Weights of a small mixture-of-experts language model, trained from scratch on English Wikipedia: width 320.
Below are experts of layer 3 (counted from 0) of a mixture-of-experts language model. Rows are named router (the router's row for the expert), up (a neuron's input weights, with its number) and show model dimensions 0-79. Each number is 128 + 24 x the weight over its row's rms, rounded and kept within 0 to 255. Numbers have three digits each.
Before each expert's rows: a language model's description of what the expert responds to. This comes from a sample of Wikipedia text that the model never trained on.

# expert 5
Description: Name and taxon endings
router:140128138109106112095115172069128091149109115177128143178134089123128136171121102148150154137131156117114104142149162124173129129133106113154171122134124160163159128182080174138082141122156142147135156065127150092112084130106115128123122122
up0:118128116152142113147119101139103092154166166115101145148145119143113122110118125124134113109088107107103140135150096134125120136116130113139112139134139145147125130105100126117124136133104114168119098141136141099146101150113118144114145109
up1:127131142107158146129124151109135134124122148140136136142113107166134129106114119123133102145135139118140140153159121120153147114092114102129127157131131135157128118149108150115091105104096114149130136140118113106117076123106177178103130147
up2:117131081142145098146137119185093152124159118127130135110127127111133114122122126147108151141155146140168096154131121116132127156085102121108081151137138127111135149121132134119119170129145103128184163136148110150131102161101133157142142111
up3:125158143136124126135139164125121124136120151101125148142145121167126141084120143141137175131103138093164109146137100125133129084090109103118124134124126074103111136154121118156129116135114142111141110127158089119105126124139136137121180126
up4:135080125142111115127137150171177135113101149184118143130125122122149118127145113199110119138112125127136124090133111103100140124128132168058116173084110133130144132126120125105121142150105108147130135145164122134123130107084157140096139138
up5:139087128122129135097110091105175165098131112156104158117133112104132135125120160141127108140170107083068139106128119122099133081161102106147136155117144128150134138077160130109137115140116115135143058102124175098127122122101122149154150122
up6:114124143104119111135131121133182119109160091090111134094133118112098198117114132123117179150132125164157143107107110115120134122128161159132118098108124119110125109107151089147149124154078130134127130122126138119155157133116113191115116126
up7:096128155107145142096070108094148100112105102165133143117112131115131111128138132154150170102143110101101101143176143125120140120131122136189155123160118100129129133098129121119095109128143140169101079126109131111113111104139114134158121160
up8:121088105149164142122134150127149078112107124104148173122121127123120162143124121133102158158145146156126150073131114121130137139093149161125123125104116140127122128154124127119120124101117115118144198129097120140133150216102142137101122125
up9:114089109124145145130119189113159111141116129097113122106143100118136159156131126153160131137134145136124155106117167151121148117125145092165137072127165126139111157120150133172089141170136117145138164118067124170123120094139148114106135140
up10:126117085126132104135163120134139158118149112167134140134117088085117117145159150095078087162107128058116119108100130132108093141125146138128109166120118101140128117114106132142184156138145080131154188132127123138128118124135138152139196098
up11:117126099153095086149138111118176078148118147134118132203141100140131140161135118107123144119152164161127148137120132139126101152103117116126145097105168126111111135127102156134146123153133149172143166136144171141133146148119142123142115164
up12:098105127133114110141111149168121112131165103097138132115157118109117137161132134158152147138122116146147136115101112162122111121169133157102125133135134144109121144095101112167108117079125169140121149144126139137111147138089130148101137108
up13:129147118156145092135109150122163098177102132167124144140098078124105111166109094141136088096141154142097127130169116166115105156110101106138117098107164115114120133114152140143150113138146143163112166101158166135106178169145139143133105111
up14:125125112102131131135099114115143092072121117148133131123078128154104132121107165144091122119141155110131101124155124115132154151141134113140092113107137116090128150140117150145116140117144156140134130148153163116110087106164103194111132154
up15:134119106146135105125083143171144095086139055141145142103150124145121112101117134192106146134120149163169164128141105131076182156131105127154133124114109164110124121150088122106126153113119117119122126119072139141127117132112135124099153067
up16:131088145127170132133160138161142114049106158131116123143133147124123117094083102178080111127083131117112132112160117124124122146110128136110133117083101147141125123162106112146152126115097132153077120130141143136138139140070122113117155112
up17:148148110111124109151133129131123108098126130142110100158137096110153146140149104088157129153140137116157157114108142134137161111101112138113110157173155144124123172090135107145190116099102121145170142112133151175110129126123142193103153108
up18:144069104122127120127131148175114069146134121135147115135112131129128110148148164144113100134094080108087136109092108121125125110192125171105119093140156074142128134109128133124169169096138089142127114137105097115118121116117140088104168099
up19:111144114137135097131149144112164116106120181121111142191145125120112142141098132089169121108115168113156091124161129145151123121093078081139132111117174111130128144150134160183140087161156157163111151121169133124125121122137176108139088150
up20:110086104151165108132128103130172106139100104128125143118191082158127174108107104190083145117133140157131144148161151147124120137149142120096120112065102129100132108122143093084072128104144106149129158120144114191118137163118138135145108121
up21:106146107112151148121135156110120125143093126158137154125099104123103125141134113144112091122174155167111122118179123126138156142081119130149151138143142119149121110128138129130136140129121129136162119098125074148138136177129139127114157117
up22:075140130115113129097108126110121120112152122115094156134092118137127123131138155138135123116117116123160137117166106135115135076156112163170125089144110087115118166125129125068123090132142108138149130117149126089165095114116130154146112100
up23:137060111149141138124103145139162101156091117164162123136131137121137142121082081170097141128090129147120125130164146147117160130119153116121111112114118113126119132095113125127093151131132064142113161146109133112127076128147141117113121101
up24:109134105134114114132131132141134152133101132140101149129153106148129150092128162121127145152103143112141117151123112099094121105106149116119110127118103102083102172132150105139142112132129150101115099153129130174150150137125129136158160115
up25:109117116147150115123084129112098115102149137144129114142124141133121153117123118139168156127128119125177148144134150123119144130087104147164148111160122108103121157120147110129129098095108117135121134106113129141124126127157157210127114072
up26:116152142108140189178127118161159149067118147126117083108114150133134108085126119163166103150134122116133119096135101145159144152129089104170130086146126134119105121109104118165119123108148136122136104120145119150131161152122115137090106102
up27:098113136174126152124187142157156080094092121130111114119111096136117127122119126145108125153149122132121188114146143091144135136163116124148131070077122127119131152148187145121133119153165144105138144122126126122149135115123110097107110100
up28:098166139151143100133128120119155138120127100133108122167152098175121144094092158106086159161138121149137112146149135142131158105089143120180091103125131126104116133092121145139130119161168161178151167143111122138136121123140109121118109166
up29:134153126122116130100135150136153115160108127120119154125103129095100105130100131131167164136124136190139169108162140136138147094109111112172116099109131124112126137154163160099138156144075129116087140117161163105123093135127100097119125171
up30:096152160160154153152115165113128127084134105140090088151140133146127176091124133135152128131103144110162141103131140118102139123100104128136109141158108128127110151109141114117129146095128109139174152122141101142154118157157139195144108087
up31:129179126101122123122145143134171119129178089175108143115139173118155105105063109127097116139113130138110130121120105148160098138140139105141087186137159151144132153162177109108166113122128128106132152168109159140134151175127115127111154120
up32:127212121139121152136136142110130126130143147147107130105138115091108149145124103125156127108098150134120139124174138140135162110102056090152100137119136125124118148092118150111109120147129110152099147124165119152144105154158134134147146126
up33:113147063115133122123121165130150120089123126101099104132077158180108153124135158189126102146107103113139085146139160121118184100137106127133143125149096117127123109138155125139085088112145137116167121132099093115139129098118131134086105070
up34:120169121111153117134096114116121140080150108155128162096096108121148096095159125138118092113148126098137078146127084130139109120140135107151133162139105135145129148110129109126163051108133065113116127129157072168129108170106153129151140140
up35:120152115125117111118140098113148123185120140121095139167144095105141098179146114097110096149148174145152159131112131129115140156136128078157125092136151111115131188134109153106130165154148136132082139128137170143154108125124145114125124124
up36:080170126094123104159136168121139103113147123150113183151097127118122120134123146107214106110133151142087116123179136126137151126116084094150105127115195155145126137106155126173178112130122151159157148110127100119132144139119152145133158114
up37:141127128127155121149106124135121104120082135119144078108123122134096168116108121186122174166129142115148147142136139142142088153144126149133139107109114141108127110158102111118103125117110154115154141121118094125118146119119130142089124125
up38:119157094141112129128159109144146129088152147181132149149138088149141124105110163151153131130149133141144144125161144132081130096088145130128150119110178130131115141132094120094143155152114100151119133095090172133132129094102124108128108160
up39:127169127139152125144155116155086146098137147110137131112104110172117093100129093147124164149094107121151117096133078126147150104135102129125093151153133147123124124111086085152123070108145099131142155134130110142121133123122148144108150139
up40:112096133147148096103102108122098104164103131103105111162139116169103133150127140087129122125117137116128135154161147122112090135156137138154132081156104110118122134091123145147089164169142115139095113133092157126144119126165136096163093107
up41:156127122120121130153127124161092141092122126132137130117113157140157119107108109141133174140127109111170125113117108144130117132102127146147167168140155148131120140113149143139144085097142067122121083126160124096105093132105122135134132090
up42:122152115128118139173146168099136114118147159139090129151153130091115086116144122142146124127110123102138128117093162115124132096116130112142142092125117096141132157144140130138146130140116178105118138116138125151140127102147138145150149126
up43:155121121123147094122080138134091108130129104142148108090100151175137155113107138164093139149103138118155131156146140121123136145124113126183147140155123164132130132160090127116099142112102145114102094120088142137138136113132127116111122100
up44:130106096160137132105103133138149134178140073156119117111110103183109148131137140140094142142153138143146127104140130128135159123139126102172145112123157151138131147141105174118095138111091131119123122122096141122148088136124142150074125135
up45:111107129129124145098136140149121118112127102095128074154148078122141120146133117103118067142132140149117140083149129128103153138158147129113130096153170131134120121133098119144141135101139153136118124134126180146139148100118128135114128096
up46:132086127145122152118130136139172090158104137160120115123134078116132152137122134186129127121123126104086125109144092112121109117152154124115121099159100110134125116126125141073117108096144110168114104110133170120120122123138127107148132119
up47:119112104168142101124125137171156125137095122135163129104104086115065117148118134140141099147163120118110141138155127162106111145109116106094119153131174145114117112160110142157117162096077153143125158112100118124089130155112132126127155114
up48:107115121158143127118122114152143140160117134120113151177096122149133116124115095154107094141147152112127107132146129094163170126156112064159112117074147133146143149162081165117125105115150144133119155145153145090130074129130129123113100150
up49:118141125177115129143124138137133124099093124111106148140177119150124112124102189183113155083094114136124085120116056123091116113088128137129155140089125121100103133167158103111144162156077123129110132151128146123110151123169163137102124117
up50:134145134122140174130104144097163142137074101116112142095142105117115174103109157220130148148129144142142137155134122127150134140160120094168127060106104115117113099160105090135106122117129136109156139103106118150124162136118117140074137114
up51:100140168134128112124103161103114145115076122161122150146137103142106101124119099149118177142064149144154119096088132133168139102147131124130143094113067135133109141111127105108114088135128139138101143150134151143119123113117143155116160108
up52:122166136154146125150103156194128134105142150097104168126143100165123097104112108126132123114114147143143149161154095146123133152141114138130092169092120142130123130177075134124136106117153100145123157137155111123139124164069144152089141133
up53:113078064152131126164122109160118133120123158167155166169126098085131115101101112133100095124157135115072116145176117143122146166141144100132148163151099093126136124098160171131139074119150144182113087129152132109116090143100147128115136128
up54:129121116155133127124089102113153108104114125170129136130118128118116157126104147130140124124168112128147099141112148124124091133124154088118132133163143102119118113075150144110103132143163079127136141146137141108135132144147162132134097110

# expert 11
Description: Table cells after labels
router:124132150125141123123114103127126189116099142148100131123170168129127127109161077113125118100072159146099141138144161170136116122171157119120133112112134126143137168116169124118115154139132153104126151144118157141124147121165128113149102140
up0:122103118161168147110125085117130137111107144167142123104091135110107145112098162153113107100147088164124096138150132098143108152101157117187098107189127124115107123101132140141129135110094146154119153126113092141152129114143145128148131129
up1:121145108145140128097097112129144128181111172126112182118177084123116169086131088163122108130160157134115107119145147155141098135081149076142075092101125103133109115114173125095097155151135121140148153109147163155109155138100123160137141124
up2:131116101213136095119100136152137117140138133155155131138106124140100161102108134133139082127148110160140170105150127107134150135117094136102126126096153147092118127153065132147163075117113085165132123105178157084132156146128138151122142116
up3:141119118157124136160120161084151122122197116112136107113133110106142099160137109096112102137139134119104122150156111133094176146109149126155135100155157140123129154097175167130155161150162161141124152116107139116096146149120136103131133107
up4:127115117148151162153133123145092130136144125095134140096108128137150118115143151109071097112118080118128148142085108127107104081155179144109113162079098111127086146103126095093152164126124117090101126171117088162149171128131147116129148156
up5:128127152125143116124133108103180164114116121138127100119131163179109097118090136161149116115101125132118107102184145143090101085151125117150150081121108124138134143141136128090136143119130140139146124110137195107106136090138124105126126136
up6:137110136124194124161091192157102123144137115094132130104102115133119147089137107152140111099114088102139116126156125130109160115100121148115110120104129103089110139144141092163117094128140152131140108146133120142128144130155125115111183075
up7:142134141145159125122082123136103109096127139133111187131100105176136104093145087153121110123076101095142091135154124129116133086122091139122095122156111131089096136138116098143108112112137080134139103161140121128123113135152146151093155073
up8:103110130124104163133220128174140151138112140149092167143120101123146088150100165108079116123114137151103176117094091101129124099136140097131096128103121107121117152110120156129164146134106134147125151184117122113120129148094119091109116168
up9:142139077105147122170136112107144119123104087125113138128122102155133110128109141142143142064120153157164157144115096126095136092119117133124143116095118125104095150137140115197103132138110168150080126121152131143139137121095174129134106157
up10:123127099118149117158143134141119103085069121151128158123100109173135088134058123099071129113074140089165112101146052144097152121111113152119104087112120149095083126121122122174155125132114146165067154156131125094115151127136179143097142164
up11:131112105121120122144104125087128112104123129181096122152100112117091096142113113128149086079120144139145127105173134144145121141133130112141145127155177172093134165160104179093111096145131097167129133110128139104124145148151154113148119180
up12:130134088122116112117114142106111123175102094140124122116120124147134126142129128159134108123103155085170087152134119133132118120146139105111119128165121147131130150122117099130079165143173098114092121137137109143125106128133142109147157153
up13:138140103141156119106116132083119103131135160145080134137132079129129143127135117158099143088132120087144106161153102141130104116108112098154118116141163104122081126129127155144092115181131113140114140138149155144158126171133177183122099164
up14:137125094174156068181094100115118085124141095139150156115130126116106134147132137117142093101167139120153143173134133173126155125088128128128142114155117128085109141082132142131131079143168128158113136121148133155106114185132152137116126131
up15:114139085160112088132179119144121108129116149183132189128134116167144146148113157122109118111102144130159091157144122115112085088093105121130115114141121127112090161095114143174139126166125105142078131136137141131126145160126162131132093117
up16:113137135142107109126104128096137111196095125154073171146141080101121096181109100113125123123152147130167106133103162115109111125132133131148120110090140090124107123139152137121085176167118117134134162139108158170135101144103137152141141157
up17:114107102158113116129124132112095107145122106134127141116099128150153108164115161140095103095094131111137110133102141091083137075167155094110124126101109125125118152134136102125135180162120110104088112137083129140161116124154145106166124130
up18:133125081160176096150080144117130075110117153132120158110133073130121158077113103156087135120127124080137105144148118157117142121101105131143117131151129123115091120127122149127153103155134108132141111110132140129146141177101163192132100132
up19:141145080158129124115136139117126076161097127146133150147124037155071135133079131114134077119136133148137143137143127177113120119096092155168141138120134127106112148149131135130110143137137132141121124137131170129146147188154131152134132088
up20:082126099188160102139138106135152102113146149154122178120121090137152113147084142135124084090114124140141111117154112144125111087085077131154100098120148124118087131139152170091165129162140099136084127141138127120121159166115172119103120142
up21:142120096177142100128130159129130138124138137124154119141109120143142172144101137129107103143125120102183089089171102161125139114125105116158108144142103137082078106095147122121149063125123136126120138167122169150119121149146162149154119110
up22:096124100128173128166130131162103121095163163114114173115135131116148089097110174150110089109131116115128154153127094131075165139110105150115106088160109116111072156115107113141136111164116134146142150121149139143098158150107183127110152128
up23:095138145142108128111152135138093151090138153127094149155138135158126102119148110106100136115086102080154141177128121136113123078135123153120133111156109105126100160121089147158170110127184110134110148166128125124121104137157175118090143121
up24:126142134168149103148106113101096102140160142132142118112105139170115126138134117150139154110107083093125110120137127122139134099123122121145157169166145113128128106152155164107115068082127118153113114123152135120132073154134141118094160073
up25:136091143115129139130173116170145113095113155127122108134137093158133167086110124118126133128137121117135126120161121134125123106166114137158108080096133118131147120141139098116144091165163162182129115114184156093127147103116129102114088150
up26:111128121133130117125140122118135156114094135156112146139110160145102119152138161096103134093094087112160131177145087161140147073085149172119140079111137119103101165093127157117157108136120138142098106156123138130140107138119155118091114101
up27:093099053138141112163143136158116100093136120159098178133095084123152088146090161140099146082095145146137123159145088122123136122129131136125124088142151120095087153120147144144144140134106116151077139147141126103134152170127188132108129146
up28:145119150145149160144124148160092160129118157069161140081099147143109114080131150136096120115091085115165155123108083161114100087148166156102117116111109110136096107083122089106116124098111085101105099169136083157123125142137133110123166099
up29:115121088156149133181125149130122108127143124108120136145108134120127118114088121153112118101091103127145150152147076111097126115086123127144077125116124097099050150127115127134135126133103133190113145163119113144137127153114196166098141119
up30:141108146116121144118162139151112139109144099096108142118110141141108166085108149152126101137116112123127127162186094139123117094160119103165100106100105139120118148137120078169140100090108119140123092092106128094122110110155131105107103073
up31:125119094142190143153131113140127133119145153165099159113141095122122125126079162116106125118141125117138116139156096154075170129118115112142068125112140145115085144085151116108142143108080121137100145150108117162136124146132161120124121126
up32:124130163106156134120158120199111162135112143078134154104140134103117157068067106131115155092086094146136148170170056149147124084139139160135084114122104100158126134104130108125110127114081140145085128154176108147122111125106107098104152114
up33:094140094171138110161125125131141089135147158132126171143137119134135152141095145142090116105114133154153099132171075095125130101070127130133095133109136079115056146126114157124147123128086122161132130149111141146157143187110186151071135134
up34:121147108161165139136152107134151100130124153126096139153126099111104100128102133118095125118092156140135120127121071112089168090097133151137131136117108124125044127117107147146138132146143152148087112166147135159131148143141180164103119142
up35:129162094134140133148099116122142119109098091130116144138127079127115120120086122129073100109102153144162134143170108133109133120105130133162091110123130137106092138146130137121105156137098141201105137155111159100148122112106180137139098137
up36:118113113145145094090110105127160098189064101190143109135148131154133177116138127164122174100159098145129144161161129138077128124111151121155136146131140109079116126081134119136110131137127116123094159142145117117136169139101149094140123112
up37:123149084149142142137102096143169133159123156152101138135157104096134139115112108152121105118128152179155152159110100142127145147117140099146130093089129086107116117091152079111101176181152098148125164135134162131129140137109136127144090150
up38:111126130162124108130131108159125105101109149154093164143139133142132075113126145127076094094097168142136114160135073148108124110113146140114117094110121111125083138130114147142119149143135161136119121165117153149128151144127191137117128156
up39:149120075157141107157095123139124107133092152167107182144141080131130124117131147123120109093098139085152128152145108127092099091098145122125095065120140091079071154114133131145099142156139131169118134158135154125154156155121175168131130115
up40:115094098148160117139109129141130104117160146183136148120127119117125113132098136159097111093166181107118104182172109126142142145139132136166110133162133143131131107149126145118135109135148157154115164128153152114128119155114111144138138146
up41:123139123153132088105102093139132123099092130143140140156138111148112129154070129131126138155113141138137130140148125148112097104130102140153141116120129118104124152170110156170113145124134136183153137140109185084087111116087135105123071081
up42:123168062128112092110104132100110074185133120155123138157125107138135153144143087097128110129116160142133142129138140150115133129096098151122145107132138132114132126153072133116104158133147118173083145160146166075141086147112132140107092113
up43:076155097164130110150112112119138112138106137136134156141131109127114093150098134119111119094113169153159126139147086143066136095095121133171125113109159120120064135124159149135145151151107147140098140152100135115150145153098181154129117155
up44:160147107154187131171109125129140135109145130101152123114129140095125091081136129135098111090129119121108162110135075135103126134110152133148105164132109120091095102121147104114152135135094138171134126128098111136139135182119175161131112122
up45:144152095151119138162124103138118111131120174160119143101172126093116169110117125105145143114098156175139113131126119141122122142091145083142156082101129111113103118088147091152136162137138147182085140129140137144137154157074154144087125184
up46:150136142168152157154090137111174115101165120143101101129113155136137136116150141131104139152125130122095150154130115086092115112109134128152146086127122108070124105129176134131155114130161128117102125135124129140172147128170159137152116099
up47:131118086141124141192112123168132124110150171102135141099120106153137147135062121159111128125096138130140125170162109123161151141108119122147093102128157135117093130140122122172135075115117091177151121129119129146153165178092180139126136129
up48:139137140140187125150161096147125135124161136138116111112125122106117109125108128140124158122111112123116147129112134137140142136082101093127087128128110127132119152158128106154141097152097158128102149153066117159121172136127129137112159127
up49:133150137093124135155120153103118111116099173099107118126101123145136136108106091170087092110081163135115132131146138114142149117131111088146078128113142137159094133125124160143102132135130134119137109127136141105156129142174157122137120102
up50:148154129100128113129150148118104121122144159159154100158133136118120096136063091107138136149125157120145150128128078128169100113102126131111101179155123162141127117121132122129134081104099145147095146130149148113110113129127148140138131145
up51:120117094160132128111125115163139126094169131138105159149112133129127086141104140139098133123099137110137119145124079145105153123108084171139140106114102126085081158132143137125152120143131108147104113153148120103123153163118189143126107111
up52:137086105178144121148087136116105115101108134149127146110126094187085136122112116162100142132102122092163118129126148141061132096148108137141129113139118110102114129114152095131102129148159106135132145142115123132122121152127160111147168135
up53:115121118180136090188144128122136126162125126159125118110151139112149129066110148131122119136082122076128128152131107113093133133123161131112135104137132129111110124100154103134171175144091104111107132177067128160147131123121157148118151121
up54:148104118159144104134110130166076123137105156131105168117103133170138098143120100100123104089093126154135140147149072164125129119095086155144082154123127130125100144133114148125167131111129145114116116167157089142164117176138173132127167124

# expert 14
Description: Prepositions and list labels
router:130099136107119095101154140144097197170157146172114126123132166134115080120136119131148127127137129136109142145124154125142102111141174136094090147098100159112152122134137127107154143155129136115135116141117113113097111095108123086155129130
up0:110131128130117097123122114128150077125126128165126164172146103126134119148087117103094148113153162141136133116158107123156112106122085107164117115146159147143136151147074176153116126123160143184142157123149132094100127182101140102102089146
up1:110105097132118125130125091122149055149067147127131160175113083094083142166090116138126129131161161154130116167163163131116134115116095121139146109083137126122113169134125162139135147146118124154099131130143147142165136095137147117152096127
up2:132122071159163145136113160159136106101109103127118140143099135180099102114090145156091094109090153129138145137128113158099104115134119126154114087116149122088096128135125143115141095120123156153129134138137150137157121133104149149099091126
up3:130128138105154086157112121155097133168144084095147103090095154115124120118110148094123109095121097104109099172126119166094100140145134125141132158113133079096110108085137140154114108125122144102121130136141096124129154162113117149110170105
up4:107135124166160120159131129117156163104122107105129121125160109145098119106144162143127137060093119108145123104148143138082139102124127133112099111139150116142077140156125099160111152163114140133102128138153121133121128119131132127122126114
up5:131080100149143092136151142153151130124122174105111177153142095126110113116119136165067110081092151149134113140167097137111128092147112118141106112103127141108108145138112110149138159164120160145107139151118157116123171145098157120115138138
up6:179131122160127147104101116139081148152104150113087137103103135145129111110134123148078128098102093109111128120125137113094132106155140148127145117061079089124106137118139120095099178159136131102106118175105113126117134119142129087106132159
up7:133127086149156129132127147130124092131134159145102190157104097145150117121091167104105126100105109113138124131146117101147130107092101083125109100104118119143048171097088125123154136128101130154092153157128131142140113150117169144130097104
up8:127159138101154116147122120143105110158117163097148120118092123142121126165091123156154159098150148104138120164168114122139114136126084120141098146134110128096105127133097142137136097082116136113140129113143104134138124169125125144075148094
up9:132132098137170103149155130149077129104154122141152133127119114163155114122124177111134127081091101114140127146110120110110141141102099128121123140141149123099087129111154127118168140136108132121114130139140110121106115186127184148116116152
up10:121115112129127094102094137148134160134142172094147156147096110113142158163138133119108158112170127091160142186170135135085115106096111077129113133133174141100124108116154138157111112145153119136121109108121168145092133142148150184129139098
up11:163142123136091112103146123108134122183120147142110149156129126135130113156103160112077135122111168130104151177130105135123106106134107125148117109109104106137127118116105141100124159131125127131104130175095171094149129137110100107092122147
up12:126115102157114101125131124155119108154089153107117165129133079144102097135094165123060124137076151110123144148149099149102129052145122128141118129075113097121083144119110094114131160157119127116100116177098149107132146126119149112096139153
up13:116157099166145156151088116132187148116131116107153133139121107137130098149114136124095075103109135135145111145173129112095109102145133100140153122118190095091072116136092153136096088185115136135107136176119158112117099159132171143130146132
up14:086096089158137127146116154169082102126118152116110157148142101128115098145125145134133103117108133126152145151128108166096109129125112118111125133123140124114096138113149126130143086100140146172116129144143117155151117124142174139107141106
up15:124139118120155149180116175119123134142132121095109130131127144114096127133121162128130143124125127113147119145163096145118161104102146098094079146145136088115084146128128103166112120133133126145103097141104109112164106133117179167122110084
up16:130127141102132099141117115134165123112173173130104180114140124135158123126108170129102133156102146088125112097149077117163144157107125133110110128123124104146131125069106156109129094113082125162093151164134112119140112098094126135105138116
up17:109149082116133122129153146149116141151137123128119125141152103130119135129110075104158125078154169139110079102133132138125154160105090112107106121132170097135122164140084156139132129117116149179129153092114167158125158136136145108090098137
up18:114131132137158139123167132176123150097092159133090098195131098143142106107109125132126104125125111132125160122113141124161129106103095141135132112073137125131120171166099143155186128138111148126137193135164127124182154117119135114109106135
up19:121122097146157113147129119111129139147122160176108141161087099145117118121095154106101104136131129099119138168154115192127131092111106097152130106119115131098076167095123087118139102117087127140101141170130168141127114143144171156137104117
up20:107142075129176161159134149163121120150125129130103145115128113123154124096120159108104145070096154100156137139142082132124131098096119110135131136106104123102056137129119111126148121141137161145088127173121160145137126146109156159084111130
up21:123130099165115108120165172101100110138115117154104130127130155093116143150063111165142118131124100109122099194114121120124119117157088148112072135116112130115105158133147116167144155105092159169124147119106105143152152122165148127118077143
up22:144083079147178160147119137131112067114106101137132133133087100143096143111049132137114108111105112138123137129171109153126160121109122100144104107128095090096070146118119123160144110130102179156102169142136138130151127145114149143119122108
up23:121151106142112156130093171098136166146127107131104173081151132134138143112130158153099135125101108117165117158177076137105123101107147120152080149156110083125101135121139092102106126111123118125096100195099101117114132130136138126121153094
up24:132116112175162142135097170148131147118106143103144138138152125154119132106112156134111106083097149115168129127153122148109122069138138128111136101124142077083046124122111110159121100115112139141102110172108110141112136186149187119118160100
up25:103100132161156135130139160140144108129097144107115168157112117158112168128072117118100127103102121088164109144169153131092111087106099095119092143093136077094090149111113139135109146105141115146119147152133158147137130142131163154093111141
up26:126109125097126115142093131146097104123109089105149147129091135139137117151107167160133157109128087117165119155139118127114096113135109113103115121119136143131120140123124154127155115096102173150135126129172073150138115130123143124106150146
up27:104156104124135114138117145125125164131139123107125154141130131117121158163108159119139139154080189097152149152136126127129130119132142121135129151160127095152115147113120108151127125130135083150101135119114144125140096149145168203138128104
up28:133171122108120096129090147077166144137087134161132162121105127138132153145126132163105158124124160114146119131149123169130154126147101157133169129127124182129132131135145128100161134130106093111091145125157090116117090148151145118128124156
up29:094104095176099109145110139094117106138131100122116135148098101121153158173156110105142103121142130104183118150140164112102127092147109115152170090098166147081124167154119136118131144157160134140110150106114123130130152112141168122143093115
up30:110124109155114109133142097139152136192120122105107114134109148177136156111113206168133163121104132152149121144116093120095110077145097127112137125136135122136087167125151120142108121107101134128099118141080105147142156152147155128146130109
up31:145098062171163102153110137112143069140148130146120130142090066145123139127088170125141120132140123095144128113134148174103119114089109123144119117150148139095090136126133083108142121138138151158109131122109149112127155151110156169118091131
up32:110116107163178110174122109151130094101098121111133176143115106146145124136103106155126159107122101113120140125168099125106132114102107109140113079124127132116081142094096128151131112095089148165069126121125104121113148169140157179124081116
up33:119120138119121113166168140109158143069156136110119076163120100136117129107094127181164090103124132097173062130173136119126170134130112125102142101136159099131129164151123108171150125136118169124153130108152122074132103112102111137122134110
up34:126118101161137135130121163141112132139084147144109156174131116169144136131106136149122146094081109093181123127152147108062100080113126126132138086104116118113062162123122121130126132095147138171099124155147102128119100114154161118094148094
up35:114100091121157128122105129131114095141117154107097167132111143156094110160103131149158114098093106063145105144170119109114128083136114077145116139098132122119105161107141093158139138148135122162086094153103127120128128132150170131145115093
up36:126148088132181137110154121148133138111145135111127165154095091155135097120058182109118129108111138142151176170109108120110148124108140112146118139127114099100099145140160131151119114151102174135087151146150144097132138150136165158127130070
up37:139125066149173093170111163164091143095141122141121136104113105167132104141136182131107104094077110132127122151099102184085134127104147142112124102149130096114091164095150093091139114160132158127137142152153128088135144163104172140117151141
up38:115085109178154139132128156147121162112104154135129153159133137145137134123127147130134129090093108116146132143145084158095131099087125117121095120124123089106040146138099141127127134140119152153110130159103124163143133151131169177077150111
up39:118084100135106128153122108110153129179128113117083145119110107121153132172122146111121117114129127123128141179134151118112124092175178116120104140121171127148136157114133164126118158186135115128074107148079122134131106143115142099127129140
up40:128090146155160160105146121179093152119121140091117145086094148164139124111126155123080139125097076112123143130120106132094118069152161150137075139106079118110107119128116081134109117132113095097105102187077101115128152142093131110127140106
up41:159123112159134163138165114136158123090084130140081111171092148134093139129121121167124115139105092133136109138114161132112141078154115118120116069064124093110100175144158126134133148163113138106083147130135127143149173129157133124090073122
up42:105167157138116152122109114191167157130094081110175131112105141168136147103132155182093128126129120143178082125107078133136105113157091134105100093136129109154122134177126117116109110127122099173128098148114130097126139142091140121154117104
up43:098139121141110095131106133091110107167105141145098144144094073086138138140119148112120081119112170130151119153111149108124099094134129106108171080101126118128128154123116148139106178180114110127121150112115166131167129092131129109133124123
up44:160115125126130130141178098162193137139069124141134098115123105113108154121094142129117113171140178169110132114116095170147164157126134115159125103113135122111104133129140107124142133141115117151095145126137180101134143085108122129153069122
up45:110128138135121127101130138111131139151120131161091149147120117122100121146102134121127119110144146157153137137136094142136124118098101118122108094130154117137110154152087154147089135128125165213125149137122172132151125159133133133118131120
up46:101158146126131152160137141151107140103099133096118100133096143125129144110102107200178123155105105129173106137114129125156111114145110145156098129068144109145103155168126121142172088081112107155145115134164135140146094122151123117101153093
up47:108150135124142101136122106131123140121145116144081158146137117106144133104095105138175128124170152122139115121185091139166158132073111082145123137172142119148130127123101134145119095125120157174126144119135153129136127129125143156128137087
up48:110128081148135118147164161128121168119094142121103146176136128122157110142105151135143143097086113108162114142145106120101129069105114118128113128120166153107086180139149151164142144123111127161132112177109112141125101133138188112107136122
up49:085129082168072147163090158140126102131075115148091134130151112099142186167096109173136114110158121106118139132127144125134114143117120134139124113135138126101121147136160168124134179202134141154091130112139139135147131137122129118117139133
up50:098132136107129134178143131136097124107137173102095141111132126115150142124137140117128133156108145164136123135125124142118125136108136067163135120135171123113110175102139136139146180154099105148088115097111139104131117117102137165171133118
up51:120137088199163126137126137135134072152123125126105141140071067155121117135095127111112156131125109123136152134138105160075118115096111126140133133139118100117078152124151093121139126137127098122091131147130116086131164150079163137146109156
up52:102126059145113092183126120082111117165113138122103137134113114098132137149135141119158107113140158141144129196135118138135127123130163104140143126148181135110131172130109182146120159147138122152094144128096160138127087144145146150125108129
up53:102132100141164130165130150101124165123128079109128110125118129121111166113095143165104158139084102107181118184156113122118102111115155108156095129145126135119101163101119108142148123096115113119083124146097119134114130116129144176121113133
up54:101091132114132121128141120158146116116138126126101180148144143142113149106111115113088165123089147130165097155164064124132137095098123128118094126143158108139071152132140140115106099115128104167105113164117123130128107158078163182120109116